config = dict(
    n_layer=9,
    d_model=512,
    experts_per_token=2,
    d_expert=384,
    routed_scale=1.0,
    head_dim=64,
    norm='layernorm',
    optimizer='adamw',
    beta1=0.9,
    beta2=0.99,
    doc_mask=True,
    train_tokens=462600000,
    dataset='wikipedia_en',
)
Below are experts of layer 4 (counted from 0) of a mixture-of-experts language model. Rows are named router (the router's row for the expert), up (a neuron's input weights, with its number), down (a neuron's output weights, with its number) and show model dimensions 0-63. Each number is 500 + 50 x the weight over its row's rms, rounded and kept within 0 to 999. Numbers have three digits each.
After each expert's rows: a language model's description of what the expert responds to. This comes from a sample of Wikipedia text that the model never trained on.

# expert 18
router:498490520426517503565486474431487470551384537495515418533560499473409549522534451459573465468587551573534470542481434485518524377478541497510483488549436452577483480499509631530558503526520519
up0:484489505489506460588525438448460426461481429586423528482511512422435506499408523461544427528419421487552494471534364569526489476395511431497464571526477513505521490497495570560464342479566548
down0:524644507488461494421503454437429497489461469555528552467545458479523503490484372523560473565549499405532454480438616454453541456441435610524614487513521509532498517611431579527427479423488593
up1:544450525536496341482401460522499543560481521430560551564548474545450413514501491541545514503629636448496536466546485515576455556530523589585397582495498520421395500506477510549425495465535464
down1:453412520468561498546568423385449343465565487524406579517492557419460502455450392487520517497414512486471619550509524449390611489547505413541621517470457533539504531494446533508526548589538517
Description: Spanish-style name pieces. Vowel-heavy word pieces inside Spanish, Portuguese and Romance names in football and sports lists, such as Espino, Oviedo, Jiménez.

# expert 13
router:498513441479542497380549569469500442497444537493464544543493593485428452566563549552494470551526514526536476500405499458522390504427549535454450349546477504529446545412494531488493503436484539
up0:500510434498540473563468504510437549483520489472497457599539486567464517612540594466520499533517432452473437427539488477442487436427532575681491476567479488539504639343541518483535468523489551
down0:412399494460431509443507511507426433541660421485567473455504467526535549538470514539437477469453448452553545515501460453514546484527510433477551536471462452565477436501560559478516479445491499
up1:505527466502508547576414516548486531451440572473465491521552448471460432577555560391537540463532422475405487523558512592483457501480533493514388432531480388580539527519527528491447463453463475
down1:434464563448505526570501560549630410453535439475517472504544461501479579431500473482541512471603631490598529465492537490489590421499490540551551547432490529517554446448462461525500547499473520
Description: Table pipes, short prefixes. Table cell separators and dashes in sports squads and results tables, plus as and short capitalized particles like de, Al, El, Le.

# expert 20
router:538408535431481470468442452494474442505468551418499547515550393402481553489483479495584481539532573538475552464503548531524423528528580554449504427476465584489444582475484532479533437483613567
up0:553519523460534392477444540487593527521585482488547498464461487480424461435655586455570565583495429487520531542469531472507534448501500548470527531468513532528476522534514419484545542460566550
down0:520534508542438493446419549541424499514429561525475489530583589453475492500497490424465564494506534517434459515567502481431517397601453556580512408521573551490474556575429491442477471529458455
up1:555458471514497522423504515524540492462534531503548608536477472447444537459495539584470551467397504427566489494390557524430472424542512406474453514574490558489486522439501535442356521454532481
down1:564513409537432410455476529572563402485483491532458517518572464542540523570510511530462529461406515527490493590334515466576510494495468519535540476499476478436485451476433501554470521538480562
Description: Prepositions, dates, initials. Prepositions to, of, by, from, month names and dashes in date ranges, and middle initials in person names like Robert B.

# expert 30
router:516494500465520495489458512485438565429510423469426520459425474568499456552585390482504506521495552436429487509396576560516468471532565534436530476526395446538421402473458479532537520515578495
up0:543495589483532501546558505504549505484462476485494444461458498441591500546525497498552486520531518476517569462565515529485435502534538488490602408569523540453503561473496469498469461570515541
down0:527523431605504556494499460535560510408440562506482533567500559496452496516562538598512532584481464482482437525490541492505599521387392595511466472465506608467452518467457540518454503546413490
up1:512531484463448518523520452522507451459488536479575494499537483487448516509538550577576466568506462559434430579482509601595533418464466462514548339523550564520562529560479546504481427503608505
down1:451525532488470480493552603403497395591517477426516463512495523547506447487537471545496479517463497488476532483442503509586447517486496515483524521536531505527510478557574483482526457506521581
Description: Capital letter pieces. Single capitals or short uppercase chunks starting names and acronyms in sports draws and lists, such as S, KBE, CDC, IFPI.

# expert 2
router:468479478475583413465465419522509353531469574483457504497539520513485504488505464494530516485560549637548526499403451548557494453530529517461482476523436499582577450508569525531555411363517503
up0:495607496508544568483474561561560507484488445417572482581515456479509487530498495504455419405465559523513503432533362574492502511440560530367517449462572564509470474421526461489486507497474525
down0:499517423477536526445528504564534598517522483495515501518516480548554554540507486488562543489484438444489518484494566425429488466505613449534463474532481421522539453481504552594451486486520475
up1:594378472428526443602469444432476475436528451568425519501523513509407513543498564590503527528573511549457533469516473515598543533538556483587460357496517547491470444542455503516616501543498464
down1:508517505523459441451575488405474459465465604540523508575528495516479496573440454640609490447563471500473505534505372493514617481488537569589538494475453440482542464438441465510523549592474501
Description: Conjunctions and heading markers. Conjunctions like and, but, so, also, reporting verbs like said, wrote, and heading equals signs such as == or ===.

# expert 28
router:505437480500537546528468508539458449449496545488501442555428469469486499526530443503527425510537594581466490419462530569544489506482604472422447527566508449514396478476509496539567469441515477
up0:454549559506502481480509549579505473539450534485543434626535392482450463592444473600470457485488491496445511432476489429569547495513536514468522451510486558471499494480488485565482523480494566
down0:496528526563481354474451404455575468499511525531420384507531543545545500481481325471492489509561572463406579452471568479450498443479524609480485534427514395535485534465599456477407571530477511
up1:426422518508511438534415491535389471540477510601514440497496470436530430528492468431464416490484573515445483484473449579459546566539522503531463519491425451520439498554450562533446556384530493
down1:491598546551555544545456504444493508542464476631416538530513485445438653476566520582530498495437434494533529509499507491448489523472491551493555481481472474505498472506512381374507593537494551
Description: Personal names. Given names and surname pieces of people, often in cast lists, reviews and tables, such as Michael, David, Henderson, Ryan, Kim.

# expert 12
router:538508483412509438491475438526510449479440508501530507493532463377501456510511478493535440458534504547484540423486452580482503527478604475527439493500461431552502460492472579501493587421506560
up0:487437519470531503536579515507543471502541479434556569520542428529457445461501458439569535480516526595401422495543509502592451538474537388582439447553618496491446487433488496590525532458489467
down0:488557619441491440415501410517503510532504557536532453592501504594448446427491453478438430481543452514461442450538476492514484490575484420480454579572567489534495502549541433449403521579567475
up1:500527537546484467501410468444509570488528481477550546548544488451506360405582512466485518510510517445523488538436529496529482445422542516473546585585582480577518642450431522533506514409479545
down1:545456436502616558466475594582496508493540626518550478531490485548501535456456466559478424477497570500472545557551542419340535510552497466469483607640491462459446510489450521458532490452514539
Description: Common noun heads. Plural suffixes and common nouns after the or a, such as members, government, station, company, genres, containers.

# expert 21
router:510495467365505462457418466518453473545462511506569520518537444390509503468552504520482465525594494537446463529477540579512518467485521491512412538554556506550504468537447508554537531482579488
up0:512504497557589554496516480611512498425488495490492469469475539522603442368469455529487464449507485478540482487544486522455604528533460400534577438468536570475441483540564472529487474560507565
down0:522486514555530512465464513419603491441567578484534544440606458463543468546494472510440517463429519604477498519438525435502411512489397469586377477427464480469486462546361499474502423455545481
up1:469481457523485457434594485549519417549375484566520534586512508564427543491577541555460504507498629606373451540462545537526410534549530538626508371542468420576528474414451482572490617523468492
down1:500479483648434456505428481493511490533410475625433520546494413503408464580541481487526492468503614553587433586522558505479478541517492468436554523577409460491511531592492502403515533420521513
Description: Biographical prepositions. Prepositions and conjunctions after verbs in life narratives, such as in, to, with, from, plus sentence-initial In or After.

# expert 10
router:501492533519480430514455548474447415521457492397527375536552462369399522476560451429562496531625535599457462531497570558547422413462593508551487458538477480500583522542561519506476559544639463
up0:441535492584537468471496515504544461493428449461424434506440475522435425560524477445478599423488592523506548400492499511465438519411556519473476538519491518602435533438494514560376526539465484
down0:530556570511498499400529513532473481521414558529581491547461500479547509495480441571406434489454453431544474540443486544497554569566519437522435475621452422477507518414471427503478558578545525
up1:583536490458484512472537568504530503425474547511533511512462602397471487484481476545508543485598496445429527538473531479470512523499552360567589474561465560501439530566484555496531463471543445
down1:491406568479551538432499469515440544578507518470510489444475425600484471480451434469497468447423454494531598472567508558474464466549465472458487518512527498492487543476529473539487595509479506
Description: Infobox fields, of. Infobox field labels such as Born:, Country:, by:, coordinate marks like ″N, plus of and commas inside place and title names.

# expert 24
router:531465529524494392460514595559512537450427502509558506466441567478479527543588495548532543449498581450497532493402477578386459483563525445472400438446554487547493505560433503519534509495575507
up0:396565438465527469523581566509570476508451514492523514529574576524489485584488536560599419560507482506549550526458556512522499469465552537450477531582457497453483444385476470560526552532505475
down0:528547565477486624543426527517471501527524523499471395563424533484533477522452528508487503434485449551528465525507525512504412502510475616505439571483517528512473489471520433487579474500480565
up1:478508559530535521522456493461512519511578589450522544470504629490534428523529469463479468457458560511527520517483490499507417551513453525575521451523410416495514478515543604533482471505476497
down1:448568539485540501441475557575544525415501571470396562507428568484477554482450478457438514405580466525485628585509482529494570527525478486432490552556424470503473481476446437549608523444594601
Description: Institutional and topic nouns. Title and domain words such as General, Department, Minister, Research, art, director, and their split stems such as cris, discip.

# expert 16
router:544473460425523494483469507532433469457468404543442452494479443516402492508542431592506454519633609585438381470456407578487548494546518513462389524553478478479310462465529540423521516441552447
up0:522504500531513572519540526534451443488408407551453433471598433454360515561538467489474554560441532522473447499473519542504497552564663519444555448570376521541329546422462526512525560466603524
down0:467514493416521496563447500486498402477487476581437513374450458524490519477453463421472600434498489504501531496570454445513455467524549505538552602396576474511537463422538472479450455498528478
up1:543459558401532530607521501552417441469471433603449468526551554527465520522474617469495465507565431435462550460505528468459520466527530471543505427603526467472597555520551550435518500499496513
down1:527398511421375499459482494536512511626515458425471474465539541541388518490503520498449535436489516566518541537518508439531425472535472421498486519520533496524437500540523485493549534609513469
Description: Title and name endings. Final pieces of names and titles right before infobox fields or equals-sign headings, such as species names, album titles, episode titles; also Me, You.

# expert 26
router:538476529504457454516441622587470467529450493469504503545471574476512514436519544384550479526484573483477479493448502504493458450544492433546464452488488527460430509493527553503511544448563517
up0:500560549531452564570489505492531479485454476547473539374464455565521537378513455357658587549530460519532510520544468529415481499448466571516459470460472493511489523429501492407414561406552435
down0:617520532494563522494526409515473465458430522565384446490494480531581461524516554534572518489458508489517482375390518504601504477494442424444470519450496528446524480459519509516476486559451578
up1:502459555548475557477456503473527425480466463508633404549480557487557578484476523501508532428480542490514530513481494565459464563519542506505475471484482487487478505568535494505530363465450428
down1:523367488590552551470505434549485458509516530504491498496482483530575469459503445467500480448515465562514502550520498561545467387561402414503486372523525502476527479539549459497492547481485524
Description: Openers and ages. Opening quotes and parentheses, (born, ==See, hyphens, and numbers after age or degrees, such as (age 94), "K.

# expert 9
router:474469437424513432606604452403456489483479483487580539519447552452429543488494490445650490473415554502559537558462443467488446522499488447425460407531538511574562497438482560434546564448519434
up0:529488547499514528496481465558511470468475511533582466525534531428464526535478512499514540568548615498530446626429440535516467459559528457574488464475547629492506510531370551519539532395570504
down0:461542384502476559523604515326499489544548628504582523470515452556512500519510476503556498462429593527372503477448401482530487407492522522481539543428508459498510457579496469460523469577542486
up1:518487455521542464410471570489547464521489561503568522572576433602489499618411488505509440539511511632452474483524481480402534565563579489534498476533500488491478599520477475474527585540505471
down1:442545429433517464570482437587395507465565478527564517495543457436588525553505461541483434586562452470447465536507487554490504502547528524479413498496440570529578472512483478507525438524384537
Description: Table pipes, place prefixes. Pipe separators in election and data tables, plus place-name starters and directions such as New, Fort, Los, north, •.

# expert 8
router:483445467494560443423500489488467473510523571516533499561486461432500437521531441520525490468538457526544528556547449504472469500544561501461557487526553496493444540466553555465590420366620472
up0:481460560477490465494490576557470496466554425397473461475507496473470473418481555464433426453437554512513495422417373512403529577527589535443562499608428477509434440419453446552528532474507472
down0:554476479599487516510465399460507542525469560434451568510535549528547563466480517493519534530512482508442459499408560556545522457475458490573395507435475389418447484493456579521474428478417452
up1:522445578441451502545516534550461502563452399495520570477468479511429509531511502481556517491453533521486479516550534577434499605569491532486445512503501509429450502552569581460415382505546426
down1:505533538459448530479483524516492540562507442476515550474499473495432546506549455531465552485511475535450469464486511530502534451458472437477510553447470541469460466475554474457524543557504529
Description: Table cell separators. Pipe separators between cells of number-filled tables like sports statistics, plus semicolons after numbers or letters in lists.

# expert 15
router:523401523538548448468402567549369491442456555525514539478553576456490476447415457556518424499579563533402509508419505529534466436523610546480395483447464461506473529527455593456477395413561399
up0:489472610434520526600542529494494439575537503515517475540448544472463413516475386506410448559510486514552547432538614499567485486446455518530440502525424489517449536512453419520554517459515543
down0:502481525511463443538479609388427529499522566462473533523426550505556456495481642505490500579389388492559522484540508552519499564597391445468510440428506490473585529488434510467500516432561470
up1:469497513595532455516436558501474504504408484543552537494489551478430433520526647495613436459534536485446485480596459469441387502535458503627377401486465527503468489513517544560431512442528510
down1:560513564492493494460562483520463463548479450434550510505491478502483533467472415522406551512510426576577576484558433517512445537525450603503595463424473576487567650497542514471474437533558573
Description: Symbols and non-Latin bytes. Slashes, brackets, LaTeX underscores and backslashes, byte pieces of Greek, CJK or emoji text, and parenthesized numbers in climate tables.

# expert 17
router:518539481500488488479411454521493458550518575588533507576606445530473490536524570575514512472573468467496555472439541492463488455547496548585464396455598518538438542542472437481543430403474556
up0:486479429414441516590513561519515581504483480565498559502454477520394498528508418551487391420488516581554491474447605509510544415458548524521524484540498604517440412499472512503536498442578628
down0:489486408551505531538499561452539507433453625473452592487524496650429440507542436479454479493707589578412469512500458436446542443540494542548452492416550473575554494488498461363523577462474472
up1:510490491485503392401459526473451512480561574522564476495496554578514507563539490539484502432413542468437494519473420436467521481510473508513568520467500462485549472451583562566476501517513548
down1:489480495481512458597435545398410534444456513525515579515494497437398488502559460551498431530461457528504531570515610518562507482548541474497424459544461502466440540615465483505528444523478475
Description: Line breaks. Line break tokens ending list items, table rows and paragraphs, plus section heading markers and infobox labels like Personal and Senior career.

# expert 3
router:540480494521569552470547374516488489504550477546572509518518440484464446480600504423566518494495578553573536503471474540570536488593580507432468474557524445488492503469466456537578565553517566
up0:439458497500449497504539556463538488516499509520519495524470563535429428486456473504479497450586500497489497445485472565500434447458487569608500508570562540435559500482436475493509492488568629
down0:471468512447516489502440590522506529521547498526475464452576554498475429489514573536388469407486564464496514553450455480425379628490457509495553539600492449430470455439538522551589470574567533
up1:497516578488411483574559567519555426545546417530455486555561502496466534576489403461420503506556540505471518513445486367554467581363468567486543458559454560499502584508466466629583447571500541
down1:542458530467583527489515468587466491509563544534499467510498442561513455528476482373412510419538488500461478482543535558575495489450560531477513514459609471516530494453498542452522507454457469
Description: Location prepositions, name fragments. Prepositions like at, along, near and of in census and career text, plus inner syllable pieces of names and titles, such as Beck, row, ark.